config.yaml
num_hidden_layers: 11
hidden_size: 256
n_experts: 128
moe_layers: [0, 1, 2, 3, 4, 5, 6, 7, 8, 9, 10]
normalize_top_k: false
balance_loss: 0.00221
balance_bias: false
tie_word_embeddings: false
beta1: 0.9
beta2: 0.95
max_grad_norm: 1.0
batch_tokens: 65536
train_tokens: 428400000
max_steps: 6537
dataset: "wikipedia_en"
Below are experts of layer 5 (counted from 0) of a mixture-of-experts language model. Rows are named router (the router's row for the expert), down (a neuron's output weights, with its number) and show model dimensions 128-255. Each number is 500 + 50 x the weight over its row's rms, rounded and kept within 0 to 999. Numbers have three digits each.
After each expert's rows: a language model's description of what the expert responds to; "comes before" lists some tokens at least twice as common just after its tokens as in all text. This comes from a sample of Wikipedia text that the model never trained on. Tokens count by the router's weight.

# expert 14
router:575461519599471509475493534469571447579480518506487539535403488504558542514429468417464536537493532446537526438473486451523507554462535514493511503507543540484544428512475461534442503381456587489493525411489462451471514432526504523524450424486518550498482470525438547431536411525447490531424598578524480483481424473521543543544478437519529382476494629572460513520586476556505418551539
down0:439480457507485536528514400504459482447491549553439499483525540526516552501568501513422534495533455437497499529539460430509476439547463486590493463523404539608529419659513447520531474588477497440554498616496518539536494484452568434540498502429552379556419502483546485538582501627493559502543536493492445524574483485470547523426486495468546546534519477528515433470503517473552492481467
down1:486502481543495502531558398480412484458436440521503603498386464555471568575555526433461501419498561536458467499621434464573442497552466465507497379445468503561576384507437480527525418580549546441533427600513432551495487544539461443480508527558565497458567481543453424559474412524533530430551641479534507462481470443505593546495490505472571581537457463508445539515462526483525604528589
down2:503540510443526502534426546619423495416514461417518549477587541510448481481476517605585447585427437560501550468422525507547575452535447482495526558472488408505511531471485558516597562442519448535432594398517472554483529484510522604474488549482469457446553499494494511522444506471561499501517409516459579496465545476393435491460514553529534521433539505423425493458510450494483475523466
down3:470524467512477509505553606460535526453374536444527462457546499438491471554474516516576487544593475567528473502435457525528511502486490535528453505516566495411496500501456440340501484598474583459558403502485453468500475459498551459520528551560541497467583472533498504488494481491525430416491519501434464485478579567630456458605550499524475481496526468500440450559495501537435543582490
down4:527497600477575494498489472568542493514475480534546568473511489458487572580454459541567533525543587479426428534533415509571484570541497439414525455513544469546405549547451412474561490488528444487473420591463517478470503575562474466530515487541521533522585502559403497496412442481486472482484540537533603450490438580517511496551551509534532540563507569439566624569538554457456601503601
down5:448496446509460558523506394509466511454469562532438514484502506508509567512558491504452532488503466467478504515565459404511488431539463464592488436516427554596536371660513459513521470605478515441554507641499514548543500484440566433550464504477552405538430490484533491564583503608485532469519561498485435510544497486484537496432492482473560542549485467545480457476505507485576502494490
down6:486520484418483499517483528590482477456431515473524517529555490468475484440439512593581486499512458530413517461499448437523515560558438468464541477495549539470489655581540501478520519528463458548488517476484602576457548424535427547550423511548450504503558556633495550435455473432441526548482480445455486450472518422472501533440455577515520478482553524477503547482525402479472504484548
down7:503501595506560471499512518592402620479577466445534491476521534569471506508475543575597520607405550530562524493458549591559523535536459373469471565459526388501479465507513508456609504470518449534456563422490398490485460469526471545468475583402484481470513472458513538497439510476539553496533478502474563487480508548413394478455508532486550544447546512449531449510538513530541495554476
down8:457504484471524539516483559456443493457505497502497449497534506496483439480499527536508491481551384562555543508498583494457462405547530525543511557514441518538515534459508613505522523493430465515490575363496474515559492443459542509509488531451521419510479493451604549530531506509489555577539393542502519515503506413526516509395439478446459490447543460540460431457515401530492429514413
down9:520570470551440540485566467457478556433469530488464578443458496520452588535572531481445437561581552522407451423511420546508485534512522627540584438468511532568564477479413464463488488633478474484568508641529453515539537529450451494515465414576514534503501488513453548491493496518495485494625504444479500486415523427617558589504513466489443441572472487488497477490474484425551571570510
down10:443452580495516461501503561592452490534479521488549556502501535505509500558436526482593544612554538528560524528455495633574539556492446379442440491503600381465494500561470494401540508493484479586542466446434384428579527508522473500485507549491563476464561472482483565543509427499521490430535546531463517454478499605555483521535511565556463498473574480479506457562532541552531538601511
down11:468511492437480538521504591492488547493516490414500442505553458499507440462469561572564488478534401545524535576434592462477487427519505496553466557475486498506495518400510550404549540494410448575437545410489556520537528465511508557510517616502529454513540502496609538506459553433491520530468375522473545541484549436572464504445506469456466505428510457512465490448441361538510462499440
down12:429484517461603487521482501528421477422503470497543545497529527612503499480501548510459520503522443512533515556526554454504494486560502475438517532516408429564498525547477521481638562487481395491417518484526491491493544497503516493502451582433505417516493482453572498478504510499535574538515402527498538562550475437491525519397392543461544539445518493492496495479492412448526497464462
down13:434482426534497494539448477504484490421465499492465566490524492563502524473556566507410471450520409428430523505563422350568504449565473460493521414484381512596480486621507460494611590558490432485461498621568567554462558508473523441523439520548521433497487527543555472508487537485557522496493507461480485529526498456507570510460450514479566592484512473476472505446461506482526588415492
down14:476528502573527510548531493560462557512566443496509509465484486491549533592499501513497607493453588437513458552524445498587485449472470449542488417420528390532450421449509474456493457521620491495426433570468382510515407592525403541494547602488556539408572516519442532557464430526547576450513595457479525436475534514499530527510526508464514479474491557475487439555495527496500588556600
down15:511478395534499481498474535507559455416377469439497492502491432477479445501595512469485470448544411479461509545503366375543525472545395509523442438471441499509488588554474419451549521580527446421484433539539538531460543483510534428530508551620437465541566473599535478534441498407513509423453523391453478455505571465512546500514493584473491540445541539472483549442483517461419622376550
It responds to: Plural and common nouns. Common nouns and plural -s endings naming things or groups, like band, series, game, dolls, events, often before a comma or of.
comes before: ",", ".", " and", " in", " of", ".\n\n"

# expert 23
router:521513470528543464507410487475544524541488431493518482446508500525447552538613518417493486455506504428441507486568424518452432546547465500512493453543417536439500502579474456446530548578495499514554407617540435445446369601473424534511573524607421556479458473567508592528503464445501453530442465484493496532455555566519516452457444513479482494573530405501447502518459472523558495600568
down0:439407490540549539456424506510640469462408461499543557491438415531532383482465452556533462423523519544580494497509455564528492473629500572590516472518516355541504464515626521521482471545511484487522556414554501530522522489527542468502489362375495503519424479601420449450540484475568537527519474535546507583590581440527525518514433534548462469498527500466533554528546505541473517458524
down1:531535496457536418535545505521483489429498552558568484499538532561542449550451477509462584586492528473510430502498485498500514435496502483582548540524473491471618475557526604458519593522548487508499490481497485493452599402422550483566550466497532442476382516512449519470470475480489467444579479627457535463532447410491433409509477538426471532471523574462460489431513416524538577470422
down2:631561455536493519533409483554530493496478518508422548464543514452466495447590444509422506461487508451414457552482508456508525508511540549448461547461456514552516415500509441484419561420546509463514518545530542496489561625429526486510515493475496558456445490434464533472512638553466563477502569497507529427506463421481547514590496515563452613537453538469548424413494571531467496474440
down3:527518559485444545468533390473514468460482504507441499505480605497450443548593457450573539557529507483433524577447600547461498444595544501454451490506545495490474486463548510476451420538515552484460539452541486486485541493410520572523480541502523441583498518425515465514476475427434569452593543526453574446485502493496512475496576459469468557490487422496499534472561463581602536488504
down4:526501543479551431516521456513549547448535542538549528461543375536589491530439495565488541522519612447500444441500454454512514455480470512558524488538504465530580454506565580472589577547530451497498472456445462505451579486591549451547587452458563463471413557567410507464525449533508522488555472544499531562547445408514469455524485606422451503463471563453499496438514415528508568469412
down5:570482537546489531411497345595446495411478489454452440571540448483487581552456494511524492540459468537367482486500571482484551459375495456420573483465440502576453502391456470499498475466546520492586570484425544479503514520529484549531471491561624463510506534450523467471483601537464418530610406580468445503527553458442407511402467376389422503521427498513496496469541562492516454490469
down6:467427557522562514451445482500613511455437488498527526506454420516555412465443478519520490417477573552569487495550479518497512519570515623606572462529484388557485520469598486565506427573487424490553544399507518551531518510550512450521452390379542502560401522550489446482527480492543526512472447542553431618593602431515473540519467470499441484446493503488505525510533466502483464481489
down7:584472603549541505432522337638457461376447450489493451552550504498476558539481508485516495538424474515417480453543547428507565456418518498472582487498410485574452502391472540488570456517518459503566562455434566489505573503526503528527451506522614455522455543475511464502482540574468431522660439582484475525553501405438439515409449396397395477467398540487506461427505547478515459494485
down8:557567530534450546437442419605498512457388478556462491565534467444483535487541464510468549528472399552356522527504556492522542490468561478406551520464409531581436512389508514479448525500579528480590632481481502487471515563462500549492461502515541509469541498470503473445488655496414455562547463536474473433566514397471495473490477427457439559524445563497535387477469616459526507423502
down9:445389548447587500484437518497615499474448486503546588489432398527579409477405504542530498445491579491604461458581455540474504488578498547631485456569527421490540465480593515543512485564496424493512574415504517538474552508579541444503542410402509562488436487584462481447507496436537576467474453509495470579577568454540497521526476524490493459487506505491507545505549383530463513494468
down10:647558473583471507510389465536520504506497487520436530481558487479473475438570451529434494438510542479440476537492490471513510500477563541452451549460450527567522415483515446489402568408557499475525487548551564487472546611439521468502537477471534560446416485440443502479538641537477521492478556490489490394520474418503557513585484475518430596553459553497558418417483590496436508470455
down11:571468620613523469400498378588524497412455497490541473536577435550508509531482481488500505533471496564458457462496540403553519436474501530525628496466399442559496522427548532471551482513519456513588534453423483514514562496507539487508410429460625437534424550529508472453482479557504431531630431591509473580544489385458452504460454438362378542498443537494494481445513540508520501437486
down12:564521485438524453448503526459528507430575582427451536451506527511513447456561469467542491562570566478517424533480539596470569461521468472490540535474588599511443560500490504478511457493524457487591499483535512520494462559471500548532519589499540529522592455439521417402473569437468492561503470493438534464537445461511495578471608444437399501425492425496458477526586503554491549436504
down13:489417588545536523402469457522587521441466524498509515536471407521546470484398471507508494453486555559514515494520500484476506549521480597580620437513491403575476525445545485573537436516493435466574526411459515529527499541558496440529444412418538468577391527542528434460517493513513499544486417521572417615587599415512448547518466454463441507465467484466480521486512512486522473460469
down14:534563467488542501471502515467442597493408506539508473492477574374506441455521486427537550592446457494501473521508555449575505520615503530498505557512478557530505510509557506508391516533587510486507496475566386517491484469491572473500402459468468431593525479526537496429449515555427563570453584593501476437544518445472504477536460547556534506529503579486543437574450510553552443411546
down15:606496508572474524389461350602479482434463465471464456552530443472488571503494476517476496488457452523363492525480548473506559465377520466427566503468429534609453471393457469490474516445534530484591605498417565473468515563464501548508495482537588515468467533442512474485514681543460451544609426546461451475545520437444464500458457395430424571521440525510508473444520569480504470445458
It responds to: Existential verbs, table separators. Verbs after "there" ('s, are) and adverbs like still, never, currently; also pipes, semicolons and slashes between numbers in tables.
comes before: " ", "0", " no", "000", " —", "1"

# expert 18
router:561477523512483520521578522579452506493484573507472553505451467568513373493558509535487553516478523486530441456549418557416551517464410513551454446472528534463527456475399416401492501526438466514516468535533635511597530535553439597478515427462521531496534525540482417466437627552563434454488465461539518481521457452562527460513518559474536508510427423527499564485481496482568505512435
down0:494403532475545485484476418527469492456574434443460539522530617434462596534533479439562508512495391482483584485572605508407478480589525473480488569518450391525511479549592486528424493476457385422476517490494445558456472544469644461505501495496533505478470499478461477484536369512538468627522384544483449478474507497519574460527522437500501515472561488429400419510511489555549454528519
down1:505413521399497487532501460566508442504485453334517532516483566528442562554468481498581532447462439487414589527576548559443449406575488516517457500505491448531511496486563471451472509483477470451532541509467469574490553537506572442521470502508470497540463501502446489508527381428512490592536440519419483565500474498489526439437514431543509546401569432470406471451506509527562463508553
down2:560398546529493430457484419505499492472542472424511539491552631440536562499536549423584468501552429525480547469564593500377476493562533445494515585503466399544509473547594496514454522467455397378500499483494432595485499572423625453502495480519488515507478511471424461441508392459562531573528430561478441503531460523506513461542559431495525496472543440404408443497493507565532429564489
down3:516442454505443485435429461441481480443484473435492533370545580444454543487447523477475439439575396544497548510547614437447521503591552465512558552477411504472479597530600530526471545506490405455531523485533512623412417488447495495501488457554452531547444586498565624518568478462498583557486448457453471537472497445439554611457462499439498492473493409544421443457488522509561535527509
down4:468492565580479445501504405444522507525496449497462488441486454544492601546564469470403440445474515474392413492549547400577462558484503462426513389425519481516521457567505412504494495466537496412515516606525418444525584542483452384517524509466554556474554522549428491535570428543439522454511532502609547500457420524480495500579523499525462509473415539579597567521598557458410519491528
down5:446411505436520516493554442541534470523539428318492486533465542505489596556516520441581489426466436488421579504576546499453438431531487513506504461484496455546511450484572455452533533411467487410481556508479428548459575533462575442543492499491538522501483502504393450518581376470539517594586439537495434576528468510490560485449511446569485536456559453441411502415527488535534482495539
down6:438476539512552463508525378495446518426481386448415527439487583492522571512512474483463476455465502495443544536567594481471494385545500484412457464510501406465473506574534447522532492426471462463460514563455423559486538558440563502493514529499514545440513472567533494562552387546453500558543426541616459507456409532532524475512541460562476509489431519477398499504630529480511444532559
down7:409467519444563514539544432530423484464489385396464520453454563511489599544517474465509487460419494505412569569555598507491494367542485489419480460507512424477443513541531443483530506427489463496400532559434411568484533518470560517521496510505534517440528494514517520538565335530434471561592449548563487516440458517524568473469513447565475528461471514534401491492597511481539468520573
down8:492470540447477522555503475487448547515487519422550591470534456550506612511467551554479497447600438455482527488487556529527495566531408506556583502471499538518519477454516495445511427513471375498453576509488510547384564516522482503475535450520494405469493489464570618516480441463526501579415508461444521565571461539417540491436483448513465561380530447597445379511499397535552498473548
down9:542408481474471487450448435491542520432546475381516532453522619453457504527470515464588425472475460530493532514560603515431507408574577499507607557508477481488484518518584480453452487439487464403481484514489484555453497541479598429534501433516514495526481532470424496529576368455529499541574435586414426511474475491527529548494510443571498536478554437462394427497493540580575466507476
down10:460498460489566507570535462483397475483427499508509527522538523486446572581525493503488512548570501418487494528480559431467479554538497498429417482445472427408509431544497449530441476469499446475479536474522465544472518482478553527511583481528574462407496540593485563515493472549495433552538472482519520517411455553466480427496427496474506490433494541579523487479534452451538455502542
down11:494392498435502467480472451516536494482529400388473535472500584437449555545452475461555454421478422506441598529579594502421462424584514477474544528466474470539509552502624484450498521447482442436472503496508472594461470521460591457511505462512500515529461525495489469503596354479530521602563421545437422541468487508502559524487517411550500532481548434441392445464484496530562462501529
down12:485437554515497495498505487482401576448513467481592673360535433512522580470493532560488473477516438462524490557489545492534515496542450523537570463506513568556513523482529557491532484533463507516414553481429498488421550530520524503528573509506500436517468477401591616460498456498485519538418515551475541487530516510444576484495468506529465538364579473573489435521508410512486598504497
down13:427406545576561463462452448486464547371460422468426514422549589456487480454485502492532467518534354490551509556553602415434555459569595484466488541552457447436449553643597482575542521470514413480471522456501455580497418490418618478535555495546542503471414553505471550506628431605469505527574421552533410428417477469525596567519468519529470452546472545518401419505569473594467488540493
down14:524435487514462457461467451431435583471506522445557586382562527514513586496438532505501477476593404494522523506522611460527535551607497469562603522500408546519514527519562548506429505521444367435489563490514519568404469540437482494503515490528452477495438519469595635495519488459498561538436447454422520524537482454399546567472472491499488527395528400556431420476486462549561532498513
down15:513401501438486495516496453539497469518539424353502522506477574480475532512477501463590516429470431493434606499572575556456482411574523508501505506509494452544489479489563457459451510460498435428491531494484468561469484526470556456554498502507489492484480523493470500513564361440517521580549428514403452509495461501463564484466494387548513547421588438462396466482471479556569472526549
It responds to: Names in sports tables. Space tokens and first or last names of people inside sports rosters and results tables, such as Kyle, Chris, Steve, Smith.
comes before: " |", "0", " |\n", "1", "2", "3"

# expert 20
router:484496567518441504482531561443387480491526561507414551523496514507467470532459432504445525458495507474515423501510471468482496515439558515477540459492431431382578508513470538374508603539518540472472478587516477506516460583556567562515440450592413486515459392600398528457451506439575529596438487555478553523451402576562542531540445493433561454376466406518498482470503524458577491527504
down5:591528524427467581531443468525453319518467470538586433613534530534482442495462548476486520480403533496536482468468514467453488493440489482532524480436429450505456518460460474516497557460456530452604460449562595490537495513494452484454520464574593505436506558506436559523454475555497599512559430482515517483539485374467571509487545493516485518561512486454518426486484485450491508480506
down6:395518501460523491483432479542464434560437479485534527471498527475521476479452518436489530500487510525615648492462454451485555584498530602479480574432455501497493541426490518513578361437470425431464404492604499539489465493499408535422548485464551567576589674563535490402560475538538496448538532458487497500468570528479573583600511515515445561603524478459464464480510517461414481497563
down7:450426526522534410402423547582520480485531408446545540569541521527552414491522472544501531422516516533539542499545494507504465541522363485424515483501480471453455461430486596412531491506486444433482436529461566436392438558503433566507661451548419595475539494442535386500472524471554465509523413423494432494512443474557620396510453492497511596577543438542531527490573534494477550533443
down8:505423483482499473494511448494501500573525461501501449587487453594549388505414589535533466466477553482464506488443472602532532516455494507561521518487516578492395493554486394538613537521476500508525474470433528568451509455399437547566518533466517479534483554471440529533495523493511556442488562540531492522508451388465418430442419442557523491562453505546495444437416518499539553507479
down9:463411459539402460508590509459484406494514517461503529501548499478553481461475583494395460530529513563438502529465517461495469582544460592523576438513573477507493477415589474559545579523499506451387459511486556528445452481491563503456513513537457543537414502431480488533569509516492473488499494534478589514524475417519493526503456414559438470450558458550578562507488445564524446477467
down10:522467608548456483493556433487579525532428450533463514533510455496565523508450537563554490474504495488470528543524487563554530478554494453588559566438392539455471469494523480565466582552508496600539535505485472553483515463424469546540456500447510413561516458418534516532487513462539496416456534506611492514595446469410384446449464408492595519505471517599496488494402536538576480534420
down11:507565529432552510458509480550640503454581520573524493579425522530515477459436513529568534469418474537436533529496521540536442414441471557400444487516579538559501522445614518447525508422464519475607562434497613464417494481527549469534515456490558556464487446515470485409580507505508458433482495413511483455532422418515447395482445592507461579528438527498507501447475514471523552501505
down12:506547546536491528489501452540569465541363414497498472482496525451546560451425509434551616437426501527508538519522507502450541580513489563497540551440518528588578457481519473649586402421450475482475567490502428446480438599464469554443485524545513434499531597442544556459535463530487566406641572464492532503538559486481442495566495455548455530558559562465478542479577430412456499596597
down13:546519610565443483510555451482615535516435463554467526492531480491595499494453580557571478476477482492463529533568498569578536493597483446565575555476404528500471451482529490594509571547478472595514519523482455502504493485462472519550425489477514407556495464373593472490518518471505486398525544510591526484584505495421391434451491390522553514529479552592491488467436533506534495540436
down14:432590561530473475441521490495515551457497439526486474520429555506534627444512444486518554515494443526487508527552549558383496573512521567479453535495534535433456418450552472580532447584528503420513590453531480504428441621443511585506527535524479480516498444455480484526541516513449505490473415488529457490665512474489470495499474492448474602500495521502483504513536519443503390580512
down15:543431449483422557489555530461545441514536544459453526576506509443544524478420576459545466527456541536477580583468512566496560537558488525542474450399444539554460534452510521550482530433449497413479481486571581522450466490491557499461557521510439471496484520460460560496536527510512510492563516518581563460466592425469424520474452470616544521450552509546507514489399488648557430532507
down16:558510570551450529485547579554527527500429487527469448480496531430521557474440561442442478504519438530604624521403438504455462611524589544451517555580519518436477501379433561579549475530539517440510479483541492506472496492489397519461505516552552560495506552495562475533526500512506512426532532475513466481419592512475419471520551524518441488545522546501431487479455415432395509576564
down17:461453482423623568504580505531484521496596499508481541553394553559510462493513523414600534513473495535458522557526461572538508455431473479470406449531605578566509517523514519491567458476492489458522467468455585449501488547496543444610518474463490517423474490529450474403509606462483484527495504454505473498493442472539387417463446550590498559483465535533524525455479487453497483536503
down18:421548454444498506482461453499415358527488514513534554536406565481547492418460491430481492471433487540579588492497496428476553451511560564519476454411436486591434539444537455532487414405519390427577425492654501530526502509449456483427540473497521547521514627544557536422553477504516490430564584421521513558486531556467541563512500555546470446556509507450459521446489538491428478506578
down19:483446459522384463495587529412479456485505506513540543505517444480584484447483525444406478524478502566468517509451531457504489541546496565518560446523552464469489480390607485562582575538534503460447518505506576492473470472472546518440464533566451517547466459423493432514595507530442475455465468557500554473534469470543504535525467451540404489449546499540544579496471420612554486517454
down20:476428445547431466524584539472457409495553497472521526493557475449545482460476559538406473526518545575516480516450516453497489552533427565497583453493553474498499454380574481564519558494508491453397443537465587532458457474479545510453557491558425536501433530454497472530562479553508471472529516509497588513511479394525546529484433397518458496475553451531580573504488466583517497479485
It responds to: Table pipes, statistics punctuation. Table cell separators, parentheses, spaces and symbols in statistics and climate or election tables, plus "of" after census percentages.
comes before: " ", "|", " |", " +", " −", "%"

# expert 34
router:512521461504458486445470543456501563533520498459462430544491542421527489564508443509469517448507449455431470500517517512515398544505421477517562496464491463459512508545515466509492466542417517571549510583544366596532333616504426616493515498562356458516494534434470572525505596402586532541455494518593520512483541540560587453501497472454505445448492412522455472465513537461525518538562
down0:445528474535434544429498500592408519505431464530503442553483487420497450513495466535418498496498470605515479497534523469525496503510570513372534474468528518568548542494511620461538512425537484456484520476512555541489491585446434467563502454480490439550507409522517468438505482583538546553459533509488392461534458459565584525538538457492576527506504558505540581483517564495512417441544
down1:520518485487510508531476402520530496540560551486456421435479510536479503492468573625472357523531568491437442492466501446471513529515513544467398522422533522505372538513492414526458407467522434450497410370515514519568608495498496455459504414469513495472470439497461542485478512548524439549486483487489523587562552544537575486583519526496429423552383423398456500534472503597453578447543
down2:513520506416562493529482401571429564494500432516562472515451555474465511545471486484434523532472455510511575519515564554517507474503518564395539462409475475562581532456540578465570589486502519528363541461525611504465514506531545520527542451521515403429486523523523493457554491566553486476501455510520476518472452522483507542566531464548463484492530526367533520546495476474484456468525
down3:483524487568535441525512503580384481482425530482507368530529513541507459441418560511443581453392422615585402460453468418450498564524461536463424561508476510560523517531456610471503500438462441559513516463506585504503523593475535510533492510458499434523533399519609549435482460538596528553538522498466460481520497454539508541479510497476512596417469534502495462506530438521483455406536
down4:484535488422537484486460379586386551479495415451528444506475544545433462545457463482513565474461466573512519519527555517497462541550465581367500493405502490548581565442514590461586561494515494501398560486487651458488498555524466519514510426492507381484533496506533517451522478583543541508461407509536513484506433484488505568458532507521468537479488507402548530548517471483505483464574
down5:587475461611490482537491492414567503460479426514456448442569381558534564429511590495514498415470503482509463397466559467489481530445460644393512514524482526485506586537565467491509520542523476465470475578577538501522498464463434461515543476523566524629506528411581504502598594465478438469552558509531533545508499484525456475445459429478499551635435512567595484516535497423482429459396
down6:477585481488552492429454462603392533448504479432455432470496492480512483498469488524504536552531471532543520541540577484509561537588452489502560566428478458510488619465560492462500539474475537456462547500401482529616503552493473495523649511498481441519625478462486554563377453499487433521518479428528457425445473557456484550561548508540473451461475485458545470621543440551437495529479
down7:599551542522568540506463515570462512396478538511491547389485527485538453391532486515554581561441523552555448506506536545498599406544437441442480582598552510566537416438446504482562501553491493537489483452544390486491497582474576552510500511519534534476595542555527467491452475544528505460567523500564565437493491511519488579524528464523474493547503498477442408563509516550525480490468
down8:502511436498569507531528462507501411437443511366488480562464603459506542471525460464527525448498436514540501554505551587527469423588474525463481553551492547540508491523496491572563582452453512576546542498509505455399570409489482476530541490498451542462478507514458496575505544421509502514624483522494473493515474461415443406545518413493448551535637489490503541569533467534533414526490
down9:558521524423484530482429455522534527522578570420408418396479514460461502461531576565466477637472588518448478458448517494474558538525487511509383595460591513476501483507458505500390476472511421520517471435500478529601557447474510462483565393467542528474515512455509569528499565502544408558434482494502516520493630558536453524515525468463491484601437433365467498565486440578536503445533
down10:439548490537537517542475433509558558540510491463506557473425537576546571508436563580497387475525500525480527471459455506440455523419469536513459428388518559496401548530452484581507386445509469518493474500485607530524633462543513447416435563500412456489494422540487498462465470566525499517463563508541465534569459450489530470545520572531493445499416508563418570558515525579499576447551
down11:583552484530596555490464525554438497383495564476503524404473519471570473399537479514565579560455542578570462496510523564457597406538425446464439579605579515565550414453457523492538513545488482568507510446534396477495499554489561578526521516540498551459587542535518478495427505527529505499561493485551547433480511522526468542530522453497449499540535489474406432575551495560573464503462
down12:498541530479492448517517489478515559566537501496516564544512537537552534492497542531448427574538509562563571467562483517514499477432511508470596447476471545589510447494493574419571508482508501560495541484452646519480567476537498518463487495588467507436542507545515501439499493594529466434436546526429417530426485512491490499557594490504444485449555556487498599604556414459551509424493
down13:422508513561531495553483516519573509517531464432503612499471524564551545513444553521478453493583481548497565482520418497461525463403435535504519441470478608482440484560424579544541463430528419490569514564424594501545556426507487463428468566580429454472537488521513523420512492513518534515458509556501407564545471455479489474510526533518492461473493488617417598523612461572564564428488
down14:489539437474568512494494367521543557480497518500512474505390527492517597488458519621507387460482490470461507484463543508458461512468495552461446459394500519557477545489536405603506428419476496548469478415590581558448622429554527466505440483440453435481484442520511473543476561533477483497509538460515497535546467518487561499562466490530484457590483512459471574532451580563468482496526
down15:522464546468521611543461508524560491523541571457407415484442564454457516476471600614435469513490588524451465492400442494480568544493517500494392551566542547481527511550440527577435507500490459513495478481526495488561558436485461475510590422448533499439457551495527616541532556443540399622472456520474481555551594507562475466549515399513448386590518421406474499560493423583558465395495
It responds to: Decimal points and separators. Decimal points between digits and pipe or space separators after numbers in statistics and tables, such as 2.6%, 0.26, °.
comes before: "5", "0", "1", "4", "9", "2"

# expert 47
router:587439483501520609546553391483449441461477484593540532489504448589415437523515531527545494453489498596582496442530498438459596500485596504465520408534500508556480488427512516453554512501462466452511483583592493560493481476620592588477519497517452494564396502469535434511522530439547471512501553566523551473532548538538551508405417444430553544454511376553532487464454475418607531498454
down0:499515494513607486420449492457567520543480491504466505544522544437489490562423590435479515556497618487511522533397398478560463570473408548588439490469542519494536460505475504479534484393449515409495503480484503481492489571512566535535536476415428504448624506582438514523404545570481600401572545508476498511446537517582505457557578476650503488591517624501508537523459463486480495493572
down1:547516560423459459452491495526555576555462516455505475473535523463467459439574562502575542524503429427396433521498477510518508531540419456465511538487553455405546505411542418525443482469566549477452526490578487571530500605513530342521482553445563468459501552505570463485451451504526595607510472581540616466504541507518429461497482501561478515521479554471513569602499511500499482532515
down2:457510467486521493459529481456477580488559560433489525471593503507564446460570482520496494538533442474443515515483538516477538442586386434493465418461469482472583490482562394415539537457445473500473527541497588415516439448443492471531527381516565504487516507489482431530531520512518514462518452447490529605601531488517497523481575535547501491491519501526519542448572529424583494433462
down3:516483576502503370470482434511538541588480445404532426473412492497410500455567590427512491517440498482404447532445460482540490510525455519500475517474550444432593430495530504469476430524557514482527538558526463539522474603550546352459496523428569527444554566488525387529482515520557639586520538512525568437559478529574477424528487540533554528518440499542530520546517562522495435509540
down4:462482459590540498418497515519576487514443463451512491536523569395502565558403522376515465467433557462463572592500434484479483495512381497579527509483533522500475455497457457459487489418497528469539439508506474450413476541434524478566442490471402542449613531546461519453422543483510587465564482533470497550468502491524430452561526439648497524452431578548492466461489443493501469475505
down5:487466479561506489434500510489494546547475493398430515532530525486515537463477517423492457429466509455441502587470556568420520487533329449598554498460527522478505426516485424413533531420479508538458446503487531364456450463408459425551514430511456587493605563511469500522469559456540557456565467496442447629621434471581420483556518469570498520448493558516530531423508495447512457428521
down6:403483480563585501466506493564493425468601456487540475505550541461513456563553447524407441557523467486491558537502456405552419498511495493489436378480427505505544467511558436523482483446505496394487515526553567474472527536437608474518461413464580394481501461591441454510483503585494592437523447477499586493485577471503575467514544559652464463469462515520496495500484482503568454474475
down7:496508553437443448431500514504522586556445515462486464470547510453503469426564552500579535491504421398398426524524491514502509524569423453471524534503546503403555558441546394528452515459568530477460538505551496583522498597491513349548501550455568471477522582517599424482454464473505565615490458554517598489510529491496412440510474503568469504497448532465501603603492507495515471499496
down8:493514596485474427472488446528533592561473499430507435480479478490412501473569563478550504529476443402390416520464444501519475534527422502487486520526517463398585472440521427516458473521557524463446515534525499570535477634571533323484536547451594472438522577493585419518464464536531590585472506546522583445524491508514438440514499542541513496524435556455521603575483548535499480516555
down9:447483482573526496464529500517508529551458464402500484536488515436515604513464515393510449449433499471435539598480487521474506465515355473617530511483503492471528469529471457446465509420518516507487441513477507373407481493389474479544468463485438562471610567550502509487474557475518552459552510510435485625524446477516419478554515467619502512435429568521512513439461440452505472429523
down10:467492562488459450401446540540522511490487514438506479476574515420512450466548513507570519496507410408405466527547516501505481487560445414489532497490515497445515569433532392516472522439571576452434550487532529536517518577428548329602524521495590478458519608535531454507473462507409554572504412546541634495515563469504437472521483523590432503496438542450524577576488542449519514491459
down11:469594493565503587552449465469434501491482436590474429462549522431511498531490460476446431574507533564573616457430456546496470550468536494461509493509502448539484504566391454421609498527533483504606532484453461515575490501451552449435540510450461558466557513468411435490564510528510382574534539449467492537500496470496400466501505497512509485583511406408392558490529500534474528534534
down12:539500552459475404462490462514564567589477492451503459471477514475434483438597562477559531531498442429377440532455458512528490514507435498461513534480567439427565471449543457480439483479540526464491539528551479552510472605538520353488504537435551488446515560476541424490449488499522637627504483581546567439508515513562451412504470524549501523513486537505511535583505550527504470518533
down13:496583504555507636553453449446454451479490453591447448445540469488457512517489479446412440547498556539585588456433463571507486594480561528486512472539518483512504482526441465442603505539484519477596545524482480551572471541493498450493536466457466563503547530464466442484571543505489414585491577443460449514504495500517448486494524443513522483558524414432449537502525530541460536553545
down14:492540592519503391519479448522537591575485483427531436484468475492377509511569535450534496545431465455418414476472436485548472531523443516490477522512500428389592437467515475477464434564571497494473518549501489547536476634557520356466558510431615499445518588485579410521461473556546585593473538503524590442523470529511446445515509571510524511524391531489541546553490544525497479534571
down15:476595481553516621541429454459458494479460452614461435451571508412493504533496476471435434569502565548569620474438428541505461561486512509458500498540497454531477513556410464421614498535496483479608527501473487533571476528482567468464547485471469561472563492468409429483553557539500416557519558463477488506477519481496411484501511480533519484587517450428414548481526498527463524529544
It responds to: Schedule and table cells. Spaces and prepositions in sports schedules, election and result tables, e.g. "at Syracuse", "from Washington County", spaces before numbers.
comes before: " |", "0", "1", "2", " |\n", "3"